config.yaml
hidden_size: 320
moe_layers: [0, 1, 2, 3, 4, 5, 6, 7, 8, 9, 10, 11]
shared_expert_gate: true
attn_scale: 0.125
Below are experts of layer 7 (counted from 0) of a mixture-of-experts language model. Rows are named router (the router's row for the expert) and show model dimensions 80-159. Each number is 200 + 30 x the weight over its row's rms, rounded and kept within 0 to 999.
Before each expert's rows: "gets" lists some tokens that make up at least twice as much of what it gets as of all text. This comes from a sample of Wikipedia text that the model never trained on. Tokens count by the router's weight.

# expert 97
gets: " of", " in", " from", "%", " to", " at"
router,213,259,174,167,198,151,211,164,225,212,255,221,176,196,165,215,230,257,192,188,157,211,132,142,184,204,243,200,176,265,206,149,154,207,204,191,195,153,196,207,204,221,147,249,240,230,173,183,232,196,229,233,208,215,239,210,246,201,199,273,222,193,226,194,149,183,220,256,248,191,236,262,198,222,169,209,258,178,191,221

# expert 32
gets: "-", "te", "la", "da", "na", ":"
router,170,206,207,186,232,169,213,229,182,240,193,149,226,200,204,262,178,220,177,177,202,197,146,220,238,148,174,173,186,245,217,238,156,233,230,197,216,176,207,193,168,193,198,227,258,194,178,185,217,227,170,205,228,219,272,199,240,166,200,205,206,222,221,175,194,207,218,241,189,226,183,237,191,179,165,204,260,224,199,268

# expert 105
gets: "\n", " 1", " 0", "  ", " 3", " 2"
router,204,219,190,145,244,154,219,176,198,228,229,174,232,169,219,213,159,249,192,137,216,228,126,221,205,140,225,216,213,173,174,235,158,209,174,179,204,207,214,231,191,196,156,216,221,232,194,202,209,200,196,207,231,265,232,220,262,178,176,227,195,174,210,196,216,146,229,279,193,225,249,232,167,198,194,190,249,170,167,234

# expert 80
gets: " in", " C", " —", " In", " N", " B"
router,201,192,188,140,263,162,183,190,199,242,244,224,180,207,217,261,182,214,218,191,192,163,194,183,211,199,185,179,204,214,208,205,171,173,191,236,187,209,227,233,178,173,168,171,220,233,181,235,190,204,210,208,226,201,233,226,248,212,228,188,181,175,228,208,192,159,221,265,237,223,161,256,171,199,147,214,263,184,198,184

# expert 72
gets: " it", " he", " It", "s", " they", " He"
router,226,170,240,165,248,130,198,221,218,205,220,196,200,175,167,211,210,210,212,200,164,169,110,275,187,199,207,164,190,202,202,257,148,260,158,167,202,175,215,234,231,186,168,242,193,228,197,188,246,190,228,194,209,228,247,190,241,163,175,164,176,192,188,230,165,158,160,275,207,250,220,243,187,175,180,226,254,167,213,203

# expert 74
gets: "B", "3", "L", "2", "H", "1"
router,224,213,218,149,204,139,212,199,181,230,234,216,214,200,153,236,165,272,197,138,200,201,190,239,164,184,246,140,220,170,194,275,170,187,185,221,231,166,181,182,229,183,137,234,200,225,176,187,249,172,222,176,242,214,247,207,254,178,218,202,235,240,233,223,177,158,195,242,212,212,209,235,172,172,121,213,213,192,173,232

# expert 124
gets: "-", "a", "o", "°", "i", " John"
router,208,251,178,193,189,207,168,203,209,230,186,174,189,133,215,224,185,248,208,159,192,211,175,171,208,181,177,163,216,204,206,227,195,234,186,175,180,161,246,231,224,164,140,190,224,188,175,243,195,173,236,197,186,220,164,175,228,168,166,216,188,224,222,228,210,192,199,261,240,214,200,201,230,222,152,245,224,229,162,221

# expert 40
gets: "g", "i", "a", "u", "ang", "h"
router,173,234,227,211,223,182,189,193,203,205,219,192,222,209,148,265,198,265,213,134,161,173,161,195,189,216,162,122,188,158,215,213,154,201,227,162,204,144,188,215,160,178,191,189,208,198,171,219,262,174,188,211,227,269,267,154,245,165,195,232,218,176,197,227,209,177,230,212,239,218,244,201,235,177,194,251,310,192,179,208

# expert 84
gets: " (", " \"", "\n\n", "\n", "=", " as"
router,220,203,200,164,239,168,186,205,225,248,241,222,216,197,227,177,177,248,199,188,225,193,202,173,199,187,205,160,211,224,243,206,125,266,212,232,215,134,182,238,186,217,158,194,187,206,187,198,217,183,252,153,215,217,256,157,218,183,153,161,201,201,208,207,172,166,163,242,178,239,200,233,202,199,169,173,217,182,174,239

# expert 30
gets: " the", " years", " 18", " a", " time", " his"
router,180,186,186,172,235,164,248,212,231,209,231,185,215,197,197,203,151,258,228,160,205,212,180,214,235,229,188,137,157,235,160,220,169,221,172,247,273,222,205,202,175,179,186,223,220,165,200,221,197,241,216,168,193,231,199,208,212,195,219,234,175,186,244,180,212,181,130,197,212,254,153,198,189,111,209,269,256,200,184,225

# expert 50
gets: " the", "|", " |", "-", " an", " The"
router,214,212,185,142,236,190,188,193,215,233,212,224,187,231,230,230,197,268,185,173,217,208,181,213,207,203,230,164,227,199,261,235,146,221,228,204,190,142,254,253,149,202,166,220,207,230,193,189,223,225,246,189,247,217,211,185,269,153,180,217,211,237,209,203,187,221,215,265,173,192,184,191,202,199,150,229,250,161,188,214

# expert 103
gets: " \"", "=", "\n\n", " he", " be", " had"
router,232,195,190,153,232,161,172,230,210,209,252,176,205,198,200,206,194,230,183,189,201,205,176,214,201,206,225,172,213,198,215,216,175,228,158,166,230,213,196,227,183,171,152,141,196,230,148,179,251,149,186,231,236,255,241,88,206,156,150,244,198,198,189,177,187,184,176,223,214,237,223,231,207,205,191,159,247,207,174,239

# expert 53
gets: "e", "n", "ton", "s", "y", "a"
router,201,276,244,196,249,114,186,207,172,180,237,184,194,190,183,189,225,241,194,171,214,177,153,194,220,156,188,173,219,249,210,210,167,202,202,184,200,208,219,203,199,194,191,222,237,176,162,196,216,192,209,167,218,211,261,167,244,170,150,245,184,196,200,210,153,156,193,245,192,243,203,226,185,192,217,208,230,210,185,277

# expert 52
gets: " |", ";", "|", "N", "pe", "st"
router,210,278,170,185,220,140,167,212,169,213,226,245,182,203,226,238,199,241,189,186,211,189,183,226,211,205,165,144,211,216,191,228,167,204,183,211,232,151,154,171,215,188,170,247,174,184,134,196,232,194,249,124,212,206,228,146,218,190,213,229,176,195,234,209,141,163,178,285,148,232,207,190,193,173,222,192,247,212,211,180

# expert 81
gets: "ed", " the", "d", " on", "ted", "ated"
router,210,224,180,181,234,190,184,183,178,231,210,213,216,198,168,216,182,246,204,178,225,195,203,259,259,173,240,192,209,203,169,187,192,193,227,221,187,195,241,245,195,163,167,155,193,216,176,239,229,209,240,154,216,217,253,132,235,168,153,245,231,211,241,198,147,186,197,196,211,257,205,240,152,233,190,234,254,219,193,186

# expert 46
gets: "t", "al", "\n", "r", "ar", "l"
router,175,248,225,197,247,140,205,173,240,200,228,255,222,232,200,231,202,255,206,171,180,215,166,195,224,236,172,167,215,211,212,200,171,213,198,234,181,177,206,219,181,179,183,193,212,187,181,219,209,215,269,216,203,239,261,156,220,175,194,240,214,186,190,183,174,183,238,232,185,203,204,234,167,153,231,244,243,195,167,239

# expert 44
gets: "=", "\n\n", "|", " a", "R", " NFL"
router,183,187,164,178,229,118,223,222,227,198,221,234,198,175,247,235,225,205,131,160,194,177,185,229,176,180,250,104,174,261,198,164,158,174,180,228,171,201,194,196,182,168,142,187,210,206,167,199,224,218,275,188,207,188,285,199,235,165,200,242,195,200,192,174,165,118,180,297,252,192,197,184,142,183,163,212,221,185,196,201

# expert 82
gets: "0", "5", "000", "2", " a", "1"
router,187,201,256,166,243,177,203,172,191,240,221,216,218,229,177,236,202,225,249,154,198,228,162,219,217,160,220,143,169,183,199,241,182,203,194,188,189,168,192,225,211,194,142,236,211,245,175,215,283,201,211,216,184,208,242,210,228,148,191,253,217,205,254,209,169,157,174,204,203,201,249,216,200,178,156,221,250,206,147,206

# expert 111
gets: " in", "ed", " of", "|", " released", " from"
router,198,184,250,128,217,176,180,213,182,201,173,210,214,173,176,211,199,229,205,241,179,185,182,233,233,189,206,188,172,215,201,180,161,175,200,218,230,187,208,230,183,139,169,220,246,175,175,194,204,189,197,212,205,194,235,136,248,172,181,179,213,206,200,182,216,178,210,234,222,196,207,209,177,209,219,241,199,189,177,201

# expert 23
gets: ",", " and", " |", "=", ";", " &"
router,188,220,158,188,210,202,199,197,262,238,170,200,230,204,187,209,191,255,149,128,212,173,162,191,215,157,170,144,218,210,217,256,136,223,168,193,184,141,230,233,233,184,148,232,221,178,183,161,221,197,271,160,202,214,219,202,224,179,196,212,181,203,242,222,159,157,172,245,209,203,230,248,198,170,165,232,227,226,149,191

# expert 120
gets: " |", ".", "|", "-", " \"", ":"
router,187,178,165,164,237,170,183,217,242,233,215,145,205,183,180,205,198,223,228,181,189,216,193,210,214,190,212,164,253,228,206,208,116,192,219,219,196,161,220,249,215,228,173,191,229,211,156,192,289,177,190,150,194,193,235,166,271,185,193,194,166,196,290,201,147,173,202,234,173,213,212,234,190,193,222,202,215,249,184,232

# expert 115
gets: " with", " |", ";", ")", " by", " University"
router,151,220,169,193,243,197,225,224,213,251,261,207,207,232,173,190,178,249,208,205,220,229,140,227,275,144,179,134,240,198,211,207,162,185,192,236,209,155,215,214,204,173,183,252,201,213,154,165,246,202,247,134,218,244,234,192,230,191,197,216,182,164,225,186,159,163,157,215,213,263,241,227,226,221,181,180,234,198,143,203

# expert 65
gets: " as", " up", "-", " over", "'", " pro"
router,212,161,182,129,192,173,199,194,183,212,208,215,175,180,196,196,191,222,217,160,217,173,200,210,215,213,215,151,237,221,201,225,152,217,193,228,204,191,226,246,244,187,180,172,148,229,183,247,186,224,211,202,243,220,246,164,259,147,185,206,212,183,209,239,214,165,210,182,226,239,198,188,224,203,167,239,273,219,167,235

# expert 37
gets: " of", " in", " to", " for", " from", " on"
router,201,241,189,170,211,152,223,195,206,243,198,158,198,232,192,190,217,226,195,196,219,236,153,197,199,163,179,163,177,189,174,205,147,229,218,191,254,115,236,241,249,163,180,201,228,212,190,175,262,159,233,192,191,191,231,175,294,201,187,203,197,187,219,220,180,183,202,246,230,225,211,227,204,223,175,240,257,181,179,225

# expert 67
gets: "%", "0", " 0", "3", "=", "5"
router,203,231,245,151,211,168,242,208,207,206,202,190,214,180,215,215,221,258,171,124,171,191,155,209,187,233,218,136,198,220,143,200,171,248,203,194,184,171,216,199,221,180,189,225,242,180,196,221,248,165,214,212,225,202,201,201,241,155,187,232,196,215,176,215,183,131,176,290,170,214,246,194,207,166,141,184,258,207,208,231

# expert 29
gets: " |", " the", "h", ";", "|", "\\"
router,179,213,183,192,216,143,144,210,213,216,165,189,183,227,223,217,190,261,156,164,179,215,173,202,167,191,225,169,186,261,179,178,183,211,192,239,186,175,236,237,225,220,155,211,249,212,179,203,201,213,234,201,230,214,224,134,195,206,163,198,162,219,235,215,158,177,205,253,188,160,151,191,208,190,227,193,244,170,157,211

# expert 59
gets: " it", "ly", " is", " was", " he", " also"
router,237,172,127,184,262,173,197,181,242,209,251,180,201,183,231,239,209,220,168,177,174,175,189,239,240,221,212,171,211,271,211,254,143,206,212,207,168,191,178,218,178,155,154,196,238,276,156,150,214,236,202,203,195,209,197,154,218,148,210,171,172,227,211,213,187,168,224,238,182,228,233,244,200,163,221,231,222,222,182,200

# expert 36
gets: " with", " of", "|", "-", "L", " John"
router,219,207,145,211,199,190,209,199,210,216,226,128,162,214,198,215,225,221,175,170,219,212,134,203,205,167,206,192,197,192,230,207,126,205,226,170,193,173,193,255,186,216,122,178,212,263,175,169,273,178,218,206,183,196,240,183,256,178,159,218,235,219,223,171,158,140,135,258,231,173,218,241,157,212,158,230,197,209,178,217

# expert 6
gets: " that", " this", " |", " same", " 1", " This"
router,246,216,238,155,250,163,154,227,226,234,207,176,190,195,233,279,209,236,216,162,189,187,123,202,241,246,240,165,221,171,186,210,162,192,193,233,181,218,218,204,201,195,156,206,242,201,146,218,186,187,258,171,193,230,208,192,201,135,211,228,189,204,200,257,193,161,176,239,215,233,210,207,180,169,219,152,254,196,180,236

# expert 73
gets: " the", " a", " The", " of", " his", "The"
router,200,221,221,172,233,132,201,187,201,229,192,222,236,173,258,200,219,232,222,157,189,227,184,272,213,163,180,172,187,222,178,190,136,191,210,230,204,177,215,212,190,167,151,188,222,228,136,172,261,140,220,183,208,246,215,220,263,177,202,215,231,207,231,203,140,228,166,240,227,203,213,221,191,228,141,231,249,187,157,260

# expert 38
gets: "d", "ed", "id", "ig", "g", "od"
router,173,230,204,201,207,161,222,203,197,211,172,176,201,198,191,211,153,263,161,188,189,236,178,196,175,167,194,171,205,209,210,195,135,247,202,216,167,182,199,197,229,126,138,249,243,175,178,241,224,210,244,214,213,217,231,206,216,168,172,253,222,219,207,162,158,190,200,214,193,203,208,220,213,185,174,239,224,256,173,217

# expert 54
gets: "=", " United", " List", " has", "land", "ust"
router,149,225,199,187,252,154,172,195,248,185,209,179,158,147,231,255,221,207,190,154,162,229,169,212,225,142,190,148,231,233,214,227,140,221,178,233,190,139,210,205,174,164,166,253,174,225,159,199,210,173,225,195,215,226,229,186,204,168,175,225,154,203,239,182,210,165,169,219,223,193,203,211,189,159,191,218,202,211,194,222

# expert 100
gets: "-", " inter", " res", " pre", " un", " Re"
router,209,192,172,195,249,183,173,184,198,184,178,168,212,190,195,134,229,205,209,133,196,174,198,194,195,203,194,173,185,233,161,234,173,207,214,173,209,169,206,221,225,175,169,215,191,158,141,178,175,208,183,227,226,254,255,189,243,176,189,236,214,218,173,235,180,132,176,239,230,230,215,219,173,227,163,184,210,229,212,244

# expert 48
gets: " |", "-", " -", " –", "|", " E"
router,195,205,189,176,241,193,178,209,224,185,212,181,200,224,197,251,193,289,205,160,210,233,164,180,231,171,220,165,238,209,207,250,140,216,250,175,205,195,164,199,209,174,130,190,204,231,209,205,263,199,257,159,189,173,239,176,240,174,174,195,200,225,220,237,192,162,140,227,225,165,218,228,246,204,182,198,230,180,175,210

# expert 0
gets: " as", " a", " of", "th", " his", " General"
router,173,229,152,157,215,168,164,198,220,226,266,227,182,174,234,212,152,231,241,188,174,217,163,172,219,129,185,137,219,212,219,233,199,237,259,184,176,147,175,181,173,186,86,210,220,225,174,176,226,184,269,182,188,188,291,210,218,173,179,242,150,172,250,207,178,177,194,217,186,238,206,215,197,199,147,196,210,177,173,207

# expert 75
gets: "e", "n", "l", "c", "p", "se"
router,182,211,223,200,241,150,243,215,233,220,220,178,204,204,213,233,162,207,212,156,146,174,160,181,250,222,159,195,195,220,217,173,182,204,185,151,216,165,217,269,215,143,158,206,202,231,197,252,214,197,250,209,205,196,239,164,229,176,128,223,206,165,220,195,166,152,199,203,216,217,205,266,193,197,226,187,210,193,198,224

# expert 93
gets: ",", " and", " In", " with", " but", " as"
router,166,180,212,166,237,188,229,217,182,266,225,160,177,253,219,184,193,292,210,168,217,215,164,231,241,205,189,173,205,225,198,202,157,239,218,178,190,164,257,201,210,203,176,209,178,181,202,227,201,226,233,160,226,248,239,199,294,171,179,234,242,195,222,207,183,167,154,216,208,219,215,180,189,195,192,211,253,213,137,223

# expert 27
gets: "ic", "ing", "\n\n", "s", "-", "al"
router,196,177,213,156,196,196,202,246,212,211,261,192,210,199,186,178,162,252,182,196,211,180,192,244,204,162,172,185,199,175,195,195,175,213,242,210,218,190,209,194,180,163,163,256,199,176,156,217,200,197,213,164,274,207,277,170,237,221,190,191,251,210,210,183,168,185,179,230,258,229,225,252,210,188,183,231,208,173,185,200

# expert 58
gets: "ing", "ment", "ation", "s", "ion", "on"
router,227,238,201,192,203,120,192,186,223,197,195,218,155,180,194,189,204,237,174,157,212,228,183,204,222,138,168,145,244,254,180,259,142,214,215,219,254,174,175,183,201,166,138,219,196,200,169,196,245,200,228,185,228,207,219,180,182,190,160,212,184,206,219,214,219,165,195,272,247,257,235,230,173,190,177,187,221,219,180,264

# expert 21
gets: ".", "r", " also", " well", " a", "ly"
router,180,175,204,165,253,169,163,189,197,194,249,213,173,207,208,205,227,262,210,136,218,157,188,227,235,197,235,168,224,254,186,243,208,200,198,186,194,170,210,220,223,197,177,213,182,184,160,198,213,202,275,150,225,233,225,194,247,134,144,220,204,179,198,181,195,169,204,244,218,232,220,190,215,195,186,278,224,197,139,248

# expert 92
gets: ")", "\"", " 1", "ly", " 2", " time"
router,189,207,219,162,249,135,201,196,194,213,203,208,195,225,171,229,182,310,223,167,185,196,196,229,213,215,250,152,218,242,199,272,182,197,162,232,223,212,163,202,173,166,150,222,212,222,113,202,265,165,226,199,149,202,207,225,208,179,216,236,188,213,215,229,164,188,180,246,215,237,148,203,167,200,197,240,216,194,207,198

# expert 8
gets: " a", " an", "al", "ive", " more", " no"
router,229,207,216,153,213,162,205,193,244,201,211,177,221,174,236,194,207,264,198,159,224,257,171,193,239,215,238,168,204,236,220,207,184,187,214,212,209,189,194,178,179,188,188,233,201,223,154,215,233,192,234,184,224,237,275,211,242,160,202,255,208,203,208,183,194,156,174,221,200,164,163,177,222,216,106,219,232,183,162,264

# expert 122
gets: "  ", "\n", " that", "ing", "ed", " said"
router,196,204,184,159,213,200,167,173,226,219,218,189,179,155,195,189,173,210,189,179,185,199,212,164,247,215,232,166,243,224,221,195,155,246,228,204,206,167,186,227,166,171,148,222,223,241,159,168,217,183,224,188,208,232,198,154,231,148,181,199,217,227,229,216,178,156,163,222,210,214,215,266,142,156,233,205,203,213,174,222

# expert 78
gets: "w", "z", "a", "k", "ow", "on"
router,204,186,203,148,218,152,193,199,239,211,228,164,147,150,182,253,175,270,182,171,198,197,155,212,211,171,208,159,193,195,226,198,138,197,186,177,206,174,191,193,165,187,179,217,181,217,177,196,277,214,193,182,232,232,253,195,215,197,190,254,208,220,206,222,181,161,204,250,181,229,219,270,240,192,172,197,230,162,195,214

# expert 34
gets: ")", "\"", " (", " –", "aged", "born"
router,185,142,248,172,223,200,211,176,241,215,177,191,184,156,143,207,184,224,193,196,243,214,164,228,204,208,197,143,180,239,196,238,137,230,263,196,207,216,214,180,186,170,155,212,205,188,184,189,274,232,223,185,194,204,244,210,259,156,129,196,200,136,252,211,169,163,164,227,187,230,247,206,209,179,181,194,238,183,158,191

# expert 25
gets: "19", " 18", "18", " 17", " 16", " mar"
router,228,248,209,154,260,148,172,215,202,181,230,211,225,204,176,191,180,229,193,162,169,212,152,190,239,208,166,173,214,187,165,202,199,223,208,256,192,150,215,178,176,201,173,176,232,243,210,186,207,204,212,157,196,245,209,178,243,191,171,238,228,187,211,194,174,179,211,225,215,237,167,237,162,163,180,193,264,235,173,184

# expert 101
gets: "'", "=", " =", " such", "(", "’"
router,207,181,215,194,217,156,176,258,186,198,194,191,215,219,258,156,232,206,190,150,191,199,213,214,232,137,207,164,188,241,232,237,192,189,217,181,235,175,190,211,222,135,146,198,248,193,166,188,213,193,227,223,195,259,220,191,238,210,137,186,172,200,201,248,189,206,167,250,226,232,209,205,245,169,158,203,230,211,174,251

# expert 62
gets: "=", "M", "ho", "si", "ci", "^"
router,191,247,237,201,258,137,168,190,200,216,214,216,200,173,205,179,185,217,195,172,232,219,170,235,240,194,212,157,241,201,225,202,174,195,204,180,186,148,169,202,205,149,175,224,217,219,148,167,216,215,179,197,171,207,242,199,214,235,200,211,248,246,251,205,204,199,176,220,234,184,215,241,165,155,187,233,220,245,133,241

# expert 47
gets: " to", " for", " would", " after", " into", " not"
router,166,240,156,173,224,153,187,199,171,206,254,141,233,220,189,202,185,229,164,169,203,231,117,212,256,240,216,175,184,218,203,231,180,200,174,193,161,187,233,217,247,185,176,212,191,187,221,182,202,175,258,212,180,234,223,158,250,187,158,198,213,202,252,194,190,162,226,215,213,227,221,224,192,174,213,217,277,212,129,223

# expert 5
gets: ".", "\"", ")", ":", "/", "a"
router,225,181,194,155,238,153,192,228,259,234,237,229,185,187,208,197,189,213,232,162,196,170,177,227,237,203,176,169,228,199,215,253,145,180,231,208,203,178,165,213,233,176,211,178,159,207,133,195,247,173,181,143,214,241,247,186,244,191,191,171,194,193,239,231,152,205,154,237,228,200,208,256,214,194,244,192,250,181,222,226

# expert 61
gets: " was", " is", "ed", " had", " has", "s"
router,166,149,166,170,203,189,207,202,217,190,230,144,162,167,201,251,204,210,190,179,193,196,170,195,272,213,252,181,183,262,211,239,151,230,252,212,211,157,164,208,207,185,148,203,200,267,171,190,272,162,218,213,220,212,253,195,259,153,157,165,179,221,236,189,185,138,193,224,194,233,204,216,195,202,224,229,218,223,164,176

# expert 71
gets: ".", "=", "ed", " had", " made", " used"
router,179,194,171,203,230,180,197,216,224,162,185,173,170,188,205,167,224,243,200,160,194,196,188,211,244,120,215,189,190,229,178,176,162,178,213,205,176,178,167,208,219,171,113,217,220,195,167,207,233,171,250,175,169,183,224,146,234,183,146,198,167,174,265,206,158,172,165,243,217,247,218,197,180,197,198,260,239,159,185,229

# expert 95
gets: " the", "s", " The", "The", " his", " their"
router,185,190,215,162,229,133,212,228,223,216,223,192,216,171,212,202,236,280,191,181,179,227,166,246,204,193,181,181,235,259,230,220,128,201,183,175,193,145,224,208,186,168,130,221,175,247,151,191,243,176,242,159,185,246,278,199,246,205,152,205,189,235,246,208,178,178,194,238,155,218,193,236,210,163,163,222,245,187,197,210

# expert 69
gets: ".", " (", "\n\n", " =", ":", " /"
router,179,201,170,216,242,136,183,192,194,236,178,231,227,198,156,213,233,212,183,161,185,225,175,215,231,160,194,166,186,206,206,199,142,165,204,246,151,171,199,262,160,196,129,186,162,217,179,202,234,165,239,208,196,174,237,190,253,188,200,244,201,161,234,183,167,135,150,251,207,201,173,221,199,193,202,199,240,229,173,205

# expert 112
gets: "-", "′", "19", "'", " ri", " Or"
router,214,236,205,176,204,152,228,205,217,225,220,183,223,229,191,198,193,219,238,129,196,222,157,201,233,201,169,203,182,210,233,212,208,226,201,212,205,198,219,215,202,221,133,218,189,193,189,201,208,202,269,216,216,249,185,200,198,178,153,209,227,202,194,242,162,217,233,234,252,196,237,211,163,188,166,182,245,219,188,275

# expert 117
gets: "o", "a", "e", "i", "u", "y"
router,171,163,173,186,206,173,185,237,236,214,219,202,178,193,187,199,172,285,192,210,223,221,180,232,209,181,192,162,168,213,213,254,182,215,178,214,153,189,180,179,184,219,169,225,208,227,128,226,273,199,191,196,178,203,231,157,254,183,174,233,173,263,207,195,190,162,149,283,246,267,204,248,216,190,193,227,225,197,209,222

# expert 88
gets: "\n", "|", "\n\n", " where", " when", "  "
router,189,166,182,199,243,173,247,188,222,228,169,203,208,219,209,186,193,227,180,104,198,198,182,197,204,194,225,163,200,199,160,178,167,226,212,232,210,180,187,223,226,208,184,215,239,189,168,202,185,198,202,192,225,204,198,134,258,182,190,216,233,165,222,171,215,147,182,216,197,259,172,242,200,151,215,207,234,212,129,262

# expert 2
gets: ",", " |", " and", " (", "|", ";"
router,208,213,209,147,226,182,217,263,265,225,219,209,218,219,221,189,205,258,174,155,252,201,175,199,209,160,203,164,209,211,196,234,166,212,197,217,224,178,194,172,206,156,135,218,251,256,195,169,215,218,227,157,166,209,236,166,241,195,220,199,208,161,202,210,165,143,161,261,210,237,188,220,154,200,169,190,200,172,188,185

# expert 89
gets: " |", "|", "k", "z", "ss", "na"
router,185,237,188,181,250,150,214,180,194,201,194,181,190,187,166,211,230,249,208,143,148,194,165,241,202,145,189,176,235,210,217,180,175,223,205,214,160,180,227,193,213,180,187,216,234,196,173,174,225,233,213,199,240,246,256,141,255,162,172,163,174,201,193,195,150,163,189,265,165,246,193,241,228,209,200,209,227,229,159,192

# expert 26
gets: " 0", " 1", " 3", " 2", " 4", " 6"
router,155,241,224,134,239,141,204,218,226,203,234,186,204,221,248,209,148,210,207,154,167,202,153,217,215,145,209,177,187,209,209,171,186,177,211,205,172,214,179,194,187,169,139,194,227,227,204,208,232,199,263,190,191,217,298,229,220,172,199,211,206,174,205,177,179,128,224,268,207,232,180,220,136,219,196,213,230,201,181,205

# expert 19
gets: ",", " a", "er", " of", "ist", " an"
router,191,211,169,210,239,187,211,167,226,210,177,228,155,175,241,166,194,220,173,176,200,163,169,188,239,188,189,159,222,177,190,191,162,185,224,184,187,137,203,169,182,146,158,202,202,235,133,208,226,198,304,184,171,194,288,180,255,174,160,211,192,220,232,186,133,152,179,211,186,221,171,255,183,227,151,248,208,179,188,194

# expert 66
gets: "-", "|", "di", "E", "el", "ed"
router,152,159,192,132,232,179,214,239,240,200,187,188,190,215,193,231,141,264,198,205,172,252,214,198,243,150,202,153,201,242,190,217,182,223,219,176,197,187,203,218,244,203,184,210,206,196,163,242,197,233,265,189,219,244,238,166,182,173,222,198,220,198,249,183,204,170,194,274,215,201,197,230,175,209,221,222,212,250,156,199

# expert 15
gets: "\n", ":", "|", "\n\n", "\n ", ";"
router,200,222,207,174,226,169,208,179,186,250,182,203,212,214,154,203,178,236,200,142,194,177,160,238,226,198,226,138,247,228,227,227,148,186,200,197,206,174,156,212,199,207,91,227,220,242,152,265,249,228,248,190,232,261,213,166,231,138,161,159,240,181,210,205,175,217,173,246,210,230,178,238,186,185,176,200,210,199,131,220

# expert 98
gets: " p", " R", " D", " S", " W", " P"
router,224,243,179,154,267,143,191,211,203,185,226,172,191,219,198,240,166,219,207,126,166,154,165,179,237,219,204,175,210,205,181,197,174,157,191,198,183,140,188,184,216,171,148,180,194,223,180,223,216,169,223,155,174,258,222,204,252,176,178,219,199,152,202,192,192,175,165,224,195,220,199,243,190,162,192,198,246,188,156,210

# expert 110
gets: " |", " was", " is", " were", " not", " are"
router,193,179,190,207,265,179,160,186,216,186,212,243,185,182,192,191,179,252,146,181,153,175,179,169,241,234,239,191,211,207,209,284,158,206,199,203,200,160,210,199,230,180,165,194,181,213,161,180,225,206,224,187,249,219,252,146,205,133,185,196,214,251,263,227,201,176,204,256,194,180,224,259,206,182,206,212,223,196,195,163

# expert 16
gets: " the", " of", " his", " a", " their", " its"
router,182,244,195,164,242,132,193,241,228,228,231,232,187,198,227,190,199,246,194,173,171,189,164,191,256,248,207,149,201,230,230,167,146,211,201,238,230,197,174,188,190,190,135,234,225,234,182,212,225,218,227,180,208,213,224,215,228,210,168,185,167,229,220,195,189,202,227,263,211,208,190,213,163,185,165,237,299,152,126,217

# expert 18
gets: "M", "R", "H", "B", "D", "J"
router,213,271,173,135,181,164,220,198,216,210,227,219,216,195,223,230,155,274,171,139,203,201,164,241,202,202,174,162,244,184,175,230,194,189,237,235,227,167,217,220,195,180,158,193,259,224,160,215,222,171,225,213,225,199,259,214,294,153,171,198,219,194,240,189,183,171,141,237,204,185,167,205,189,154,201,243,214,232,223,193

# expert 126
gets: "ing", " to", "ng", "ting", "g", " of"
router,187,229,144,139,210,142,204,208,222,222,187,214,197,194,186,209,174,230,195,201,241,177,143,222,246,183,200,174,168,255,177,236,160,231,209,179,212,200,165,199,173,196,168,227,192,232,170,147,270,218,236,234,204,219,220,196,216,155,188,237,167,234,201,220,221,143,228,235,212,219,216,211,204,196,202,173,225,199,180,227